Weights of a small mixture-of-experts language model, trained from scratch on English Wikipedia.
Size: 14 layers, width 192, 46.5M parameters.
Training: 472M tokens, 3251 steps.
Below are experts of layer 8 (counted from 0) of a mixture-of-experts language model. Rows are named router (the router's row for the expert), up (a neuron's input weights, with its number) and show model dimensions 0-191. Each number is 200 + 20 x the weight over its row's rms, rounded and kept within 0 to 999.
After each expert's rows: a language model's description of what the expert responds to; "gets" lists some tokens that make up at least twice as much of what it gets as of all text. This comes from a sample of Wikipedia text that the model never trained on. Tokens count by the router's weight.

# expert 26
router,215,208,205,212,207,210,194,207,191,196,196,190,234,198,208,176,167,200,218,216,193,168,177,209,194,197,199,237,219,202,176,198,190,228,223,211,231,245,235,222,186,181,209,182,198,183,185,218,182,223,203,182,221,186,217,222,225,209,202,210,227,206,202,217,155,191,178,196,181,182,206,197,182,171,166,213,209,204,215,217,175,229,213,206,213,195,191,229,213,244,182,205,179,208,213,217,190,203,225,234,196,196,203,207,176,186,216,232,213,230,211,185,181,177,156,230,226,227,212,155,258,203,191,178,225,202,199,200,195,194,193,173,187,208,205,188,185,197,172,188,189,186,170,205,186,214,197,239,203,206,192,205,198,185,224,189,210,236,243,173,216,186,242,192,195,212,194,199,250,186,195,208,168,175,217,218,188,199,201,247,168,179,183,213,200,226,204,186,240,196,174,202
up1,214,178,189,197,163,234,207,216,210,184,182,220,184,177,180,188,221,235,267,195,196,206,205,211,187,198,233,218,213,177,198,182,174,198,191,174,208,220,179,201,205,215,212,174,163,180,197,199,175,205,208,195,194,203,208,175,207,178,237,195,197,196,249,186,186,193,190,185,219,228,216,201,225,207,223,200,201,209,215,184,199,189,235,197,191,203,202,212,227,181,191,204,139,198,215,176,161,187,201,249,235,214,190,195,193,229,219,219,144,192,181,156,202,213,210,216,216,180,206,236,209,196,205,216,199,228,208,219,193,191,189,191,178,184,213,204,224,180,195,211,201,234,216,191,172,212,234,221,185,198,186,192,229,199,214,207,192,203,231,189,201,200,200,204,205,210,209,176,186,223,196,198,163,253,183,179,195,201,189,217,223,198,204,192,172,207,196,197,137,172,198,220
up2,170,196,181,232,193,182,177,221,210,211,215,228,204,173,219,201,165,224,201,224,191,227,231,187,207,263,230,232,205,148,188,165,235,175,202,195,176,194,181,223,207,207,187,172,205,185,224,206,228,226,185,185,189,182,194,224,206,217,186,193,199,204,183,199,212,184,217,194,199,204,212,205,206,204,213,223,230,224,196,208,195,177,232,203,196,193,195,178,222,222,225,212,206,222,188,226,201,175,230,198,218,201,184,185,174,229,240,196,207,192,177,270,184,207,179,209,217,177,204,194,178,240,253,201,212,233,233,207,217,246,222,201,208,194,190,206,201,226,178,221,189,186,205,187,204,186,203,217,196,196,187,199,199,226,203,208,219,207,211,210,172,201,212,192,201,201,198,222,187,241,186,209,186,169,183,228,183,203,210,190,212,227,224,175,173,200,208,221,215,189,239,189
up3,226,200,219,176,203,178,201,217,217,194,198,239,181,210,201,195,203,200,188,186,212,204,174,152,217,206,220,191,182,204,213,169,188,207,188,210,244,209,181,201,194,212,173,213,217,157,191,190,234,198,197,219,179,244,198,185,182,194,210,229,237,172,184,182,206,157,180,191,213,260,189,215,196,197,218,217,196,198,177,183,183,230,172,189,202,212,212,204,189,214,254,217,154,200,203,239,177,181,228,194,194,197,207,222,181,180,220,175,196,187,209,226,204,200,198,186,166,207,192,219,203,198,216,177,219,200,206,167,198,201,231,188,199,205,213,213,212,225,222,206,199,170,171,218,168,145,233,212,232,226,175,192,204,222,191,203,200,204,184,192,187,223,171,201,191,181,229,190,194,231,186,192,214,194,182,175,227,167,187,161,193,188,177,197,171,212,209,209,214,178,175,192
up4,193,192,208,212,197,228,163,154,183,199,226,203,205,185,229,193,218,186,186,222,198,185,233,199,196,203,221,186,187,173,186,225,182,198,233,232,188,216,206,202,164,192,211,200,167,199,213,204,182,176,203,215,228,205,205,204,214,202,201,206,236,227,194,218,174,174,201,207,196,210,196,240,203,217,185,176,192,180,204,219,222,226,138,205,203,238,180,178,227,197,200,159,226,212,198,182,227,226,181,195,197,192,212,224,209,240,192,192,178,207,194,190,193,177,205,188,181,204,227,202,219,222,189,187,192,203,207,217,207,177,219,218,213,178,151,201,198,185,222,201,190,210,199,164,239,204,197,213,226,233,197,204,210,162,177,182,202,203,131,197,192,193,221,220,244,165,210,200,217,197,184,191,163,183,177,196,160,193,186,192,183,196,226,184,247,206,204,194,193,207,222,190
up5,207,168,199,181,194,199,178,195,177,164,193,234,199,204,195,211,205,207,221,224,195,235,192,193,181,151,210,183,193,210,184,214,222,189,194,192,191,208,198,186,228,222,220,191,195,221,203,209,179,180,240,208,192,195,192,177,163,212,183,215,205,193,179,197,221,195,206,170,190,228,198,217,155,229,162,190,195,168,230,220,190,177,147,220,175,214,184,194,206,207,215,203,179,199,227,205,244,161,179,182,212,215,200,190,195,208,213,232,184,216,205,182,216,233,244,199,205,210,195,223,200,183,186,202,209,181,177,237,230,210,180,200,179,201,178,210,232,222,216,154,167,204,198,167,183,229,177,205,180,211,207,222,184,200,177,201,199,179,215,211,200,141,175,190,210,193,218,207,244,158,181,193,175,192,227,184,187,209,170,195,208,215,202,194,217,188,205,181,220,215,184,213
Description: Articles and determiners. Articles and possessive determiners, mostly the, a, an, his, their, its, usually right after prepositions like of, in, to, on.
gets: " the", " a", " an", " his", " The", " their"

# expert 12
router,248,179,175,204,180,195,211,192,218,183,187,192,155,174,225,158,185,219,179,200,211,204,178,208,210,206,191,270,222,189,198,170,199,194,208,202,166,214,212,198,192,202,228,190,219,226,195,234,208,223,214,215,225,202,220,206,194,224,208,197,207,192,183,213,212,190,158,210,181,215,180,197,206,195,190,218,229,248,231,233,192,188,203,176,228,221,209,187,228,211,182,192,190,190,199,215,164,171,195,236,224,214,210,172,169,188,207,181,230,195,204,218,226,179,180,215,228,210,239,232,216,196,221,197,198,195,220,229,172,189,184,204,211,214,172,218,218,186,222,169,202,235,230,185,237,196,213,202,199,187,196,217,223,184,187,222,180,204,219,173,211,186,182,179,218,200,217,198,201,190,178,197,172,203,207,166,197,162,199,215,148,197,191,207,185,190,193,199,190,216,187,171
up0,198,221,187,206,241,204,187,191,193,170,215,190,206,196,204,201,181,201,193,188,179,201,193,208,195,220,241,181,202,175,190,212,175,225,199,190,188,188,210,196,193,190,196,204,185,137,187,190,194,240,199,206,193,190,220,234,187,223,201,176,184,179,178,234,165,181,212,174,224,185,178,161,190,187,196,180,186,183,212,205,173,205,194,203,207,200,203,197,187,228,214,182,225,149,179,211,202,209,214,183,165,214,187,223,217,187,213,177,205,188,210,194,225,205,184,204,195,183,219,188,161,220,202,189,229,215,199,230,209,180,185,175,187,173,184,220,178,177,214,166,253,200,197,225,206,214,192,187,201,198,206,204,179,255,194,229,215,208,250,190,176,172,198,199,197,214,202,236,213,235,207,216,211,235,231,186,200,203,191,165,170,174,197,189,202,212,271,207,199,221,180,191
up1,202,203,178,238,222,224,185,217,187,181,222,197,222,211,198,180,183,228,193,185,202,179,207,247,188,195,254,161,196,235,225,193,205,210,223,202,178,191,183,211,175,185,206,203,203,204,184,182,239,184,172,190,214,222,221,217,195,203,170,187,206,189,208,202,178,191,170,175,206,194,205,189,212,211,216,174,196,204,175,172,211,227,165,202,184,229,176,192,215,207,166,207,214,203,210,180,198,189,185,165,187,185,171,203,238,217,223,162,203,245,233,220,200,235,208,218,212,179,223,184,203,238,144,223,206,202,214,192,182,210,182,201,181,165,211,209,224,194,207,217,205,206,165,213,204,223,204,221,188,191,182,223,212,180,194,203,202,223,202,179,232,209,223,185,205,190,235,209,173,199,195,202,189,233,193,195,209,205,178,238,233,191,188,182,236,223,164,210,234,215,182,196
up2,173,227,211,204,174,207,211,215,217,211,172,182,188,232,227,213,186,180,229,203,201,171,222,188,212,153,177,232,186,204,205,226,177,206,212,262,210,204,163,195,241,199,185,181,192,214,208,197,198,185,167,182,196,210,186,214,213,195,213,220,222,213,222,181,195,216,226,222,167,165,180,195,194,205,179,214,191,203,203,193,213,197,196,171,216,186,210,203,194,226,241,201,180,181,227,220,205,180,171,232,244,217,204,199,189,179,179,180,195,178,190,188,179,176,186,190,190,199,182,189,195,191,188,223,194,173,153,180,203,181,195,177,180,188,190,205,196,220,227,176,212,209,207,205,241,176,200,199,226,195,192,207,178,209,183,185,210,180,179,224,216,202,219,209,203,222,201,222,194,208,222,202,234,182,228,187,194,260,171,143,185,184,223,187,233,225,192,201,211,228,195,179
up3,176,209,164,175,199,194,191,218,209,185,224,203,180,189,199,204,175,140,224,185,190,216,173,210,238,200,207,175,165,170,191,235,197,192,159,246,184,160,225,213,195,180,184,208,220,221,197,174,196,223,194,187,210,208,216,217,215,217,213,225,203,184,176,186,237,215,186,212,223,187,200,194,187,216,187,195,206,225,194,208,185,175,229,197,149,175,204,189,182,185,208,193,244,210,173,217,193,212,181,205,204,159,171,179,189,190,213,221,203,211,185,195,219,211,218,198,198,191,224,185,185,216,197,214,201,201,189,205,221,209,194,211,182,146,197,183,212,184,197,208,152,240,206,217,176,227,193,196,201,179,215,204,199,181,153,180,155,191,188,234,218,213,195,217,204,154,208,217,210,188,189,177,235,182,210,225,201,191,174,191,184,212,187,228,224,208,208,221,198,193,217,180
up4,212,212,183,228,229,210,215,221,195,210,165,215,194,180,205,206,192,205,189,206,192,228,184,183,229,202,208,186,176,170,228,168,207,186,200,209,233,185,165,235,206,204,208,199,227,212,215,246,137,205,209,189,165,174,195,216,215,186,213,195,182,206,228,230,209,195,217,197,202,173,204,189,194,232,178,198,197,210,219,160,221,206,215,173,230,194,203,194,237,228,210,203,193,191,230,218,170,191,203,178,191,162,194,178,209,201,189,218,177,207,196,206,191,226,157,196,180,184,232,184,217,222,215,208,203,167,187,207,173,233,209,193,206,234,196,186,215,202,179,173,193,179,200,188,216,210,225,179,190,173,224,175,188,174,222,202,195,215,219,185,188,221,230,245,207,199,212,230,238,236,221,182,196,206,206,184,227,215,228,213,169,177,203,154,185,196,241,193,196,207,208,199
Description: Blank cells and bullets. Lone spaces in empty table cells, dashes in table header rules, bullets and hyphens starting infobox lines, and odd double spaces.
gets: " ", "-", "–", " 19", " –", "•"

# expert 28
router,213,174,218,231,245,208,206,178,212,193,196,183,186,194,201,199,229,212,189,217,199,158,182,190,193,197,210,202,192,209,207,183,222,165,202,218,215,182,219,242,217,183,211,218,215,193,193,213,183,181,201,201,197,202,170,185,193,178,186,217,205,192,214,237,231,231,189,186,179,220,165,206,197,210,163,215,222,237,190,219,214,206,197,178,263,179,200,185,202,196,159,196,217,201,186,162,177,220,167,168,189,183,184,158,203,192,183,208,193,216,207,236,195,192,185,156,186,157,199,196,205,192,190,217,158,144,177,207,218,195,210,204,170,200,202,212,189,163,183,200,189,184,220,189,181,208,210,189,177,168,193,167,210,214,172,189,211,220,217,215,206,208,183,206,181,178,190,192,220,214,203,207,209,212,202,213,225,228,219,171,200,212,227,211,217,205,182,165,168,168,233,179
up0,174,199,210,198,232,197,196,207,248,177,206,215,213,203,202,193,198,213,217,229,182,188,223,190,223,192,221,246,227,199,187,203,196,202,213,200,202,203,185,188,205,226,207,231,187,224,200,198,187,212,242,183,193,198,183,217,161,200,216,222,198,214,220,205,181,191,219,189,202,208,217,247,232,204,150,196,163,208,203,213,192,171,200,205,192,196,209,213,214,196,224,182,226,232,224,215,201,204,174,180,190,196,196,189,220,205,189,232,234,168,216,216,217,152,186,193,201,201,191,230,204,174,178,180,220,177,199,203,222,205,200,216,210,205,183,194,171,214,228,176,255,209,203,190,191,196,153,177,226,184,203,220,188,205,188,222,186,231,195,204,190,212,196,194,202,244,206,232,253,209,165,213,196,198,203,233,202,153,174,206,186,193,205,164,203,206,177,162,219,155,221,199
up1,193,168,160,227,218,168,179,208,191,206,198,203,203,220,247,188,176,185,191,201,197,191,220,236,202,195,213,201,208,210,206,197,243,203,189,198,212,195,191,211,198,171,197,212,225,207,172,174,242,181,183,183,161,172,185,165,207,219,207,231,201,225,208,184,179,186,218,230,175,212,207,204,221,180,238,174,207,221,181,188,213,197,172,186,225,188,185,198,200,215,228,208,230,236,154,200,221,214,221,204,194,250,233,186,204,170,221,200,185,239,213,206,170,223,209,188,208,197,231,197,191,216,188,213,193,203,225,218,165,188,194,193,196,215,242,199,180,219,211,196,219,211,193,204,174,195,183,197,184,182,207,203,222,208,215,167,230,206,166,177,203,208,168,188,180,190,200,212,189,216,263,208,215,162,178,201,199,216,203,232,213,172,203,198,209,205,204,196,194,188,176,156
up2,207,174,205,172,201,203,228,228,229,191,192,217,152,202,172,188,186,166,180,188,174,219,166,192,206,179,184,177,204,189,207,198,199,225,171,207,196,199,200,207,186,206,178,175,217,216,199,178,248,209,188,210,171,181,219,187,189,204,173,197,183,208,182,197,203,198,171,212,216,172,199,194,160,211,208,207,180,180,184,242,203,212,186,241,217,200,194,208,195,212,199,147,199,196,192,190,208,180,190,201,220,184,206,191,202,203,190,174,150,195,196,159,199,164,224,183,197,184,197,192,214,205,200,194,222,192,215,203,185,232,225,184,212,194,186,256,216,228,158,224,195,219,213,195,251,190,203,168,193,173,214,176,215,167,219,210,209,187,219,162,219,219,215,157,206,208,192,188,156,220,172,206,242,193,209,207,228,212,212,216,163,203,189,191,167,214,199,207,194,189,207,180
up3,205,187,168,192,183,203,196,209,205,200,244,233,218,184,196,206,179,198,223,187,214,231,207,207,172,184,262,199,175,209,175,216,178,169,222,186,202,222,197,221,172,214,195,189,215,213,230,205,197,211,201,235,181,238,239,196,219,202,216,188,209,184,231,214,195,204,237,218,180,184,222,220,186,197,209,169,230,187,191,209,221,164,218,225,189,214,217,194,184,215,210,242,171,199,176,182,210,191,216,204,178,192,201,217,198,206,180,200,202,219,208,191,181,238,201,210,158,204,214,214,217,216,230,195,239,190,229,189,197,201,201,219,196,204,216,215,183,185,163,187,190,205,227,189,161,189,232,183,195,156,211,170,199,197,228,194,205,219,195,160,181,227,241,211,179,177,227,213,237,168,201,176,230,197,194,188,197,217,227,238,206,193,205,215,196,194,221,206,210,185,234,184
up4,171,193,216,188,188,192,223,206,196,186,174,145,195,202,196,186,172,195,189,197,270,228,195,209,225,202,198,194,206,202,231,188,200,176,220,217,198,217,175,204,221,252,207,234,161,192,182,216,214,179,198,200,201,196,180,198,198,145,198,163,224,179,199,204,179,192,227,207,207,202,225,197,218,166,178,178,209,191,170,227,208,241,216,240,228,207,168,207,202,214,205,197,185,218,196,198,189,189,166,215,194,219,199,180,169,230,186,198,199,199,177,173,221,194,193,219,173,201,198,172,206,169,216,187,164,186,191,187,180,213,164,213,236,217,188,206,226,194,188,185,192,184,180,194,235,233,195,187,183,208,198,210,164,203,190,182,197,176,225,175,186,202,217,193,233,185,187,204,189,191,186,181,201,227,223,187,166,206,207,231,194,209,159,186,210,194,200,236,190,182,192,172
Description: Space before next word. A lone space token before the second word of a compound or phrase (computer scientist, general practitioner), plus word-initial pieces like comp, imp, $.
gets: " ", " \"", " p", " comp", "app", " d"

# expert 33
router,218,163,175,229,182,176,226,166,210,230,196,176,246,187,185,197,225,215,215,205,224,181,209,175,212,179,210,182,211,197,183,229,235,204,217,193,203,227,176,206,219,222,234,221,172,230,175,177,231,189,178,181,204,207,172,184,184,230,174,180,228,187,190,208,233,198,245,220,184,180,229,177,227,210,206,192,165,199,194,194,213,174,175,201,166,218,196,185,186,206,221,197,230,204,183,208,230,196,191,203,204,210,207,238,223,192,227,217,203,185,180,199,220,193,213,220,192,203,181,185,183,202,190,206,201,174,193,198,217,206,212,224,207,222,201,192,188,219,176,193,210,207,186,191,219,227,198,170,213,180,179,233,226,188,187,194,228,190,214,209,212,225,177,192,232,232,223,246,230,201,186,227,214,207,205,195,206,190,180,225,138,209,188,189,199,208,216,227,181,172,165,185
up0,205,204,209,180,194,200,176,212,229,164,192,174,187,194,179,165,222,191,181,203,220,211,229,208,206,220,202,189,206,228,234,196,190,192,178,211,183,225,239,175,192,207,169,171,200,198,201,191,205,178,209,180,197,225,201,221,194,214,174,194,207,202,212,147,207,213,210,193,256,195,208,203,206,230,182,168,210,180,226,201,178,183,216,263,211,159,196,219,234,214,201,171,220,207,189,191,217,219,199,246,184,188,174,192,211,208,195,207,197,226,182,253,252,232,207,211,179,199,200,176,191,200,194,207,183,191,198,176,199,213,186,224,201,204,191,184,216,163,209,194,228,230,200,230,229,184,230,203,180,199,186,193,229,195,218,225,207,169,227,184,202,178,213,192,229,221,194,186,176,215,164,204,213,181,201,209,215,189,200,194,219,189,217,213,230,199,211,174,192,201,164,236
up1,232,216,214,235,184,162,178,188,203,192,221,220,190,175,204,206,178,178,207,216,198,193,229,242,204,246,211,207,216,221,214,202,178,202,210,233,178,209,205,171,218,200,242,207,233,169,182,198,194,207,237,210,182,199,202,196,184,190,178,203,219,230,206,209,196,193,207,214,215,170,208,221,174,224,178,195,202,194,207,198,209,199,188,185,201,189,198,226,168,174,202,181,176,219,186,161,227,212,216,179,197,188,218,212,206,201,230,203,178,205,203,238,196,203,221,244,165,165,187,220,181,190,201,168,225,184,168,197,210,203,198,159,245,206,196,207,205,192,217,201,191,167,208,221,176,192,191,217,231,182,219,178,145,194,168,228,201,205,183,192,180,206,170,157,208,197,165,188,201,197,200,179,190,194,183,237,197,198,178,211,187,179,226,245,165,183,195,220,206,189,194,185
up2,204,185,184,212,177,179,202,178,184,193,184,244,205,197,156,195,223,203,220,196,228,163,206,186,149,220,189,201,213,194,190,214,166,169,219,209,203,188,189,197,191,203,193,210,154,203,175,205,206,202,188,201,172,184,210,238,241,211,203,223,206,209,230,214,206,207,197,207,208,171,206,197,196,226,217,200,149,224,205,149,227,213,183,216,195,247,217,212,196,205,165,190,239,176,166,195,189,162,184,204,168,216,172,176,219,181,160,187,196,197,177,165,246,188,203,177,176,191,218,202,190,229,178,213,230,199,209,189,201,217,195,205,195,164,203,221,192,213,196,193,205,170,193,182,190,182,210,193,211,173,220,213,198,177,170,198,187,182,226,211,216,187,188,160,207,202,205,194,210,189,186,252,171,212,176,243,208,207,181,189,195,184,180,204,215,208,205,199,187,192,208,187
up3,219,183,211,199,204,221,180,159,214,173,193,187,221,194,200,210,221,239,184,216,184,245,191,191,194,202,224,187,237,166,219,200,257,215,206,176,200,205,203,202,211,221,206,165,198,179,212,230,219,179,202,195,208,200,191,178,213,178,228,238,171,198,216,190,199,173,203,223,215,196,219,202,203,193,181,189,180,179,211,196,199,192,213,159,200,193,200,212,192,183,167,204,225,208,211,227,190,232,192,196,207,193,205,216,223,161,226,229,235,205,196,198,245,233,147,187,215,198,206,226,195,191,174,230,184,187,202,182,207,213,219,198,182,216,174,186,195,176,182,170,199,187,193,214,218,196,220,206,182,214,220,231,190,177,187,181,181,213,257,248,219,230,230,205,198,209,208,214,238,194,221,162,221,217,203,193,209,195,191,197,191,157,177,202,198,191,206,185,206,185,200,160
up4,174,207,198,191,133,198,197,224,197,207,198,194,203,201,196,197,218,217,172,227,202,207,187,209,197,198,221,173,215,206,198,196,222,193,212,203,199,200,200,215,205,211,224,194,225,191,216,227,189,214,167,198,176,174,187,214,199,194,211,181,186,178,206,208,186,203,209,208,211,204,197,195,211,213,259,193,245,197,229,199,178,197,239,179,188,195,187,196,234,165,186,231,132,216,223,187,195,201,235,198,192,151,199,204,193,179,210,206,196,196,164,174,223,223,226,256,214,206,193,213,199,206,205,175,195,191,199,208,178,191,197,199,225,199,159,199,199,212,187,227,174,194,180,221,163,193,177,209,253,186,188,165,212,173,203,194,209,214,180,194,182,217,211,216,191,183,167,150,202,224,222,196,188,210,216,169,220,202,177,231,204,190,212,232,155,210,214,212,199,219,199,226
Description: S inside words. The letter s and pieces like as, os, is mid-word before another s or ion, as in treasury, treasure, emphasises, passing, position.
gets: "s", "as", "z", "os", "is", "es"

# expert 46
router,153,190,181,209,190,215,194,213,200,211,185,209,183,208,238,187,199,207,200,238,214,171,211,196,179,218,183,217,212,167,211,196,196,189,197,202,154,186,167,171,186,204,215,219,202,185,195,189,182,195,218,209,183,204,209,179,223,214,244,215,175,189,196,215,219,192,211,192,174,210,225,225,198,148,194,238,225,214,203,217,195,194,207,231,232,184,212,179,193,184,224,191,212,213,195,205,176,174,181,226,200,227,209,214,185,218,181,223,219,196,215,225,166,221,173,184,191,187,195,191,232,185,177,220,209,164,205,220,151,178,209,202,185,178,243,222,206,236,210,236,213,202,208,170,201,178,224,231,207,240,174,203,179,191,225,180,207,190,180,203,233,195,211,170,177,182,214,184,208,241,215,193,222,185,153,201,198,207,220,200,210,200,214,177,237,213,243,203,187,197,202,194
up5,184,222,207,213,199,219,188,213,194,207,175,184,169,193,198,184,200,213,203,197,235,182,200,192,205,203,213,226,210,200,204,213,178,236,224,252,205,202,221,200,211,208,167,233,209,199,214,181,164,192,226,175,203,183,211,196,186,168,186,228,190,192,200,197,218,208,191,202,214,209,196,191,214,203,195,219,219,222,193,191,212,194,207,211,170,191,217,182,184,210,190,169,226,234,194,191,171,229,199,166,179,202,190,230,203,190,170,211,192,208,180,191,187,224,225,220,217,167,193,164,179,216,180,175,187,203,198,235,211,183,220,187,244,226,240,218,212,207,186,217,204,157,206,196,172,164,192,212,242,192,182,187,162,226,165,194,213,204,206,183,182,189,193,194,194,214,183,266,205,192,163,197,185,234,220,242,226,217,197,201,226,207,179,198,203,193,233,164,234,240,196,217
up6,199,199,212,230,201,197,199,189,205,182,185,182,189,174,242,197,207,165,212,203,206,231,208,248,221,195,193,219,204,213,229,191,212,171,241,198,193,211,206,189,196,178,201,181,190,223,201,217,192,206,206,199,193,215,222,182,185,190,200,140,200,177,215,200,237,213,211,189,191,124,233,202,191,203,194,246,198,201,234,205,222,194,184,204,226,226,216,192,198,202,192,199,187,236,204,197,182,219,209,218,227,177,185,204,224,218,179,237,184,213,208,210,188,222,195,194,207,166,217,166,165,225,211,181,204,172,181,206,203,229,152,263,194,169,199,224,170,206,229,168,192,203,209,205,201,195,210,195,205,206,198,195,215,198,193,202,190,239,187,227,227,237,227,209,217,199,178,191,227,199,225,212,222,208,221,209,212,203,231,196,190,175,230,219,187,192,180,175,205,195,212,196
up7,195,199,178,188,217,187,196,205,202,202,175,168,220,209,221,213,200,189,189,195,206,180,195,190,202,174,194,193,178,190,195,183,190,210,204,194,230,200,181,190,245,218,166,209,193,185,210,198,222,167,187,213,211,223,193,225,168,191,177,217,141,207,230,200,186,243,207,158,190,211,222,208,199,179,198,230,167,225,190,195,218,219,196,209,193,205,196,207,172,175,179,180,195,212,202,210,194,225,176,193,213,194,199,212,179,190,176,195,185,194,224,214,233,188,190,207,221,162,215,155,188,205,171,200,237,169,204,201,204,172,234,206,187,172,217,249,195,211,178,177,164,229,187,236,234,206,215,203,252,216,219,180,200,164,236,204,228,214,193,203,207,236,203,221,200,189,197,176,194,204,199,236,204,220,182,168,205,207,164,230,207,196,197,199,218,216,192,190,150,198,185,226
up8,236,185,173,242,209,187,214,212,236,171,197,209,217,199,177,199,205,200,223,246,214,165,198,221,173,210,211,230,211,177,204,233,199,159,203,219,223,231,185,178,202,206,199,202,252,217,205,186,213,205,210,170,187,221,206,207,201,218,227,223,207,178,180,232,206,196,200,207,190,172,222,206,168,224,164,200,197,224,211,211,231,210,189,206,218,227,180,182,210,204,166,243,203,183,184,174,212,166,188,172,169,227,218,172,219,219,206,213,206,203,185,210,186,196,195,185,192,215,204,235,196,201,221,222,206,150,197,232,204,248,229,190,189,194,219,222,248,181,183,200,228,221,187,213,184,210,201,191,200,187,161,207,175,231,190,177,206,202,185,189,192,216,214,214,186,176,183,202,207,186,196,217,200,193,201,197,201,251,206,231,197,195,189,209,187,207,182,225,200,166,177,191
up9,165,213,185,239,180,152,206,194,218,181,186,210,212,214,187,181,184,177,200,192,201,200,186,166,212,194,186,208,202,182,209,192,206,201,207,178,213,282,213,194,191,172,232,157,225,185,209,179,171,171,231,172,215,202,206,237,188,227,222,217,208,198,206,179,156,237,212,208,180,182,178,197,182,195,208,188,245,183,246,213,188,186,193,237,210,231,192,193,198,189,192,222,216,198,186,178,228,192,205,202,183,187,202,184,204,236,203,174,207,217,203,176,206,187,189,175,214,187,211,166,210,194,220,191,181,155,206,168,174,203,190,212,205,211,229,208,204,176,182,207,208,213,184,198,195,202,216,200,267,212,190,201,188,191,211,184,219,159,174,186,205,180,204,200,190,189,199,176,199,217,193,200,211,205,183,194,166,194,172,204,207,186,194,214,171,241,175,189,225,199,201,190
Description: Short inner syllables. Short consonant-vowel pieces right after a word's first letter or prefix, like wi, ri, li, hi, ra (dwindled, Climate, risotto).
gets: "ri", "li", "ra", "hi", "la", "l"

# expert 44
router,186,190,152,215,195,213,225,180,175,184,186,191,211,214,177,211,181,222,205,177,230,189,185,199,183,207,241,193,192,198,207,165,226,212,204,166,183,181,181,166,231,192,223,192,228,194,226,210,217,179,248,208,228,204,203,222,179,206,185,212,209,170,182,183,213,192,192,240,214,199,213,182,183,205,224,183,219,207,208,201,205,195,184,187,240,212,224,183,228,169,206,209,214,197,173,199,192,201,194,193,202,224,224,194,244,245,183,211,196,181,189,190,189,184,187,222,227,177,198,189,209,215,177,216,200,197,204,182,195,198,202,205,187,230,200,168,234,219,238,217,185,212,189,179,207,229,159,209,169,170,183,162,172,226,195,177,180,220,182,195,219,215,230,228,195,190,217,226,239,205,190,169,229,200,169,187,200,206,206,206,209,234,180,172,171,194,240,207,202,230,211,221
up0,200,198,194,216,204,207,162,179,216,209,232,209,229,184,191,199,181,250,144,202,217,177,202,214,222,208,197,191,184,176,211,212,189,220,216,199,206,199,218,209,196,202,210,199,193,191,227,190,195,189,218,198,172,237,194,216,207,198,258,205,231,217,181,184,212,182,214,184,200,186,215,193,221,236,221,188,182,202,204,201,181,214,214,161,222,180,218,216,211,163,218,197,200,200,198,188,158,193,192,184,256,227,223,226,190,207,210,197,186,193,164,206,179,196,176,160,183,183,191,193,183,202,208,225,211,193,160,194,170,205,222,206,210,158,200,197,218,188,225,193,190,168,145,228,223,176,202,193,217,203,216,238,215,195,201,220,176,199,166,217,192,174,186,157,240,173,193,215,184,183,204,230,213,218,178,210,188,181,220,179,206,201,194,186,168,198,177,199,193,228,206,180
up1,204,182,226,206,198,211,181,213,184,214,221,184,231,222,166,196,192,205,222,171,212,190,223,209,202,202,185,201,200,166,204,242,198,248,217,176,187,173,183,196,214,194,217,207,243,216,156,218,174,191,198,221,164,214,198,237,195,163,202,211,213,169,199,198,214,212,170,211,206,213,155,184,194,197,167,179,199,202,197,196,194,183,233,171,210,181,225,238,177,190,184,162,216,191,213,194,181,187,192,163,185,193,170,213,205,220,203,205,233,185,189,217,226,207,193,202,207,204,198,195,192,191,195,181,223,173,171,196,198,201,224,177,235,181,216,201,202,205,208,239,156,224,209,165,188,189,197,226,192,164,211,209,216,172,240,171,231,199,166,199,213,196,230,180,190,172,192,178,194,192,183,211,216,184,191,203,216,208,168,198,191,168,212,186,182,209,222,200,232,209,154,201
up2,231,220,198,196,217,200,182,196,189,206,195,206,184,227,225,197,169,203,229,189,185,193,179,199,192,227,207,161,212,209,223,170,230,184,197,208,194,183,236,179,192,228,125,183,179,211,221,203,193,186,219,213,216,191,214,213,190,184,232,194,211,194,185,236,165,174,223,213,217,214,219,189,196,179,164,177,229,177,187,225,174,205,178,226,173,202,166,156,200,212,199,196,199,178,179,219,208,171,201,177,211,197,220,170,185,182,206,195,210,232,204,220,199,198,197,204,212,190,206,216,231,224,202,197,176,196,173,219,220,186,179,207,192,204,219,234,200,202,249,188,165,217,212,172,196,200,192,210,174,152,219,222,186,225,176,183,179,187,196,198,168,199,215,187,198,196,192,196,178,208,173,164,200,182,219,248,171,215,226,214,216,201,207,160,168,198,200,197,216,198,217,210
up3,239,192,207,223,196,199,222,196,174,185,208,201,214,185,204,176,195,194,201,186,194,177,211,170,160,190,209,224,222,205,184,182,240,191,176,196,209,205,189,192,230,221,209,154,188,208,190,135,176,191,218,199,224,189,159,235,181,211,233,226,202,212,207,187,203,238,200,214,238,202,241,198,192,228,198,231,182,250,212,184,197,188,199,202,187,208,222,206,215,189,207,195,208,244,207,200,220,193,222,192,188,188,218,199,216,189,219,180,195,205,206,216,212,197,208,204,221,172,207,202,163,155,216,208,183,206,183,175,217,221,200,215,185,183,207,178,203,197,216,196,225,200,181,194,218,209,196,204,221,189,165,196,192,211,184,211,212,197,214,206,230,185,223,196,219,186,222,212,219,207,211,193,193,191,212,207,227,229,128,222,260,221,213,218,227,219,173,197,210,232,209,165
up4,208,207,187,203,209,212,187,159,187,190,195,236,231,195,174,206,225,185,161,191,218,205,188,201,191,213,223,188,161,202,169,213,223,221,202,220,199,219,177,188,173,173,185,195,194,182,211,190,210,201,169,151,244,203,200,236,221,219,184,181,164,208,190,184,175,218,217,180,206,205,195,203,207,171,202,149,180,207,212,194,198,196,270,201,196,199,175,190,185,171,173,204,225,204,181,211,186,217,195,230,227,204,191,218,209,213,200,201,198,166,200,201,248,261,227,200,203,188,167,206,178,206,205,217,158,181,193,164,186,197,215,210,222,192,172,200,172,201,194,166,180,196,180,166,219,231,226,200,209,193,207,196,226,199,184,196,220,189,210,195,208,187,194,171,190,218,181,198,216,222,200,186,190,177,206,245,204,186,198,192,219,220,199,208,165,218,196,202,174,179,207,179
Description: Syllables ending in o. Consonant-plus-o pieces such as ro, co, lo, tro, cho inside words and foreign names: Driscoll, Harcourt, gyros, Giro, subcortical, deployment.
gets: "ro", "co", "lo", "tro", "mo", " Ro"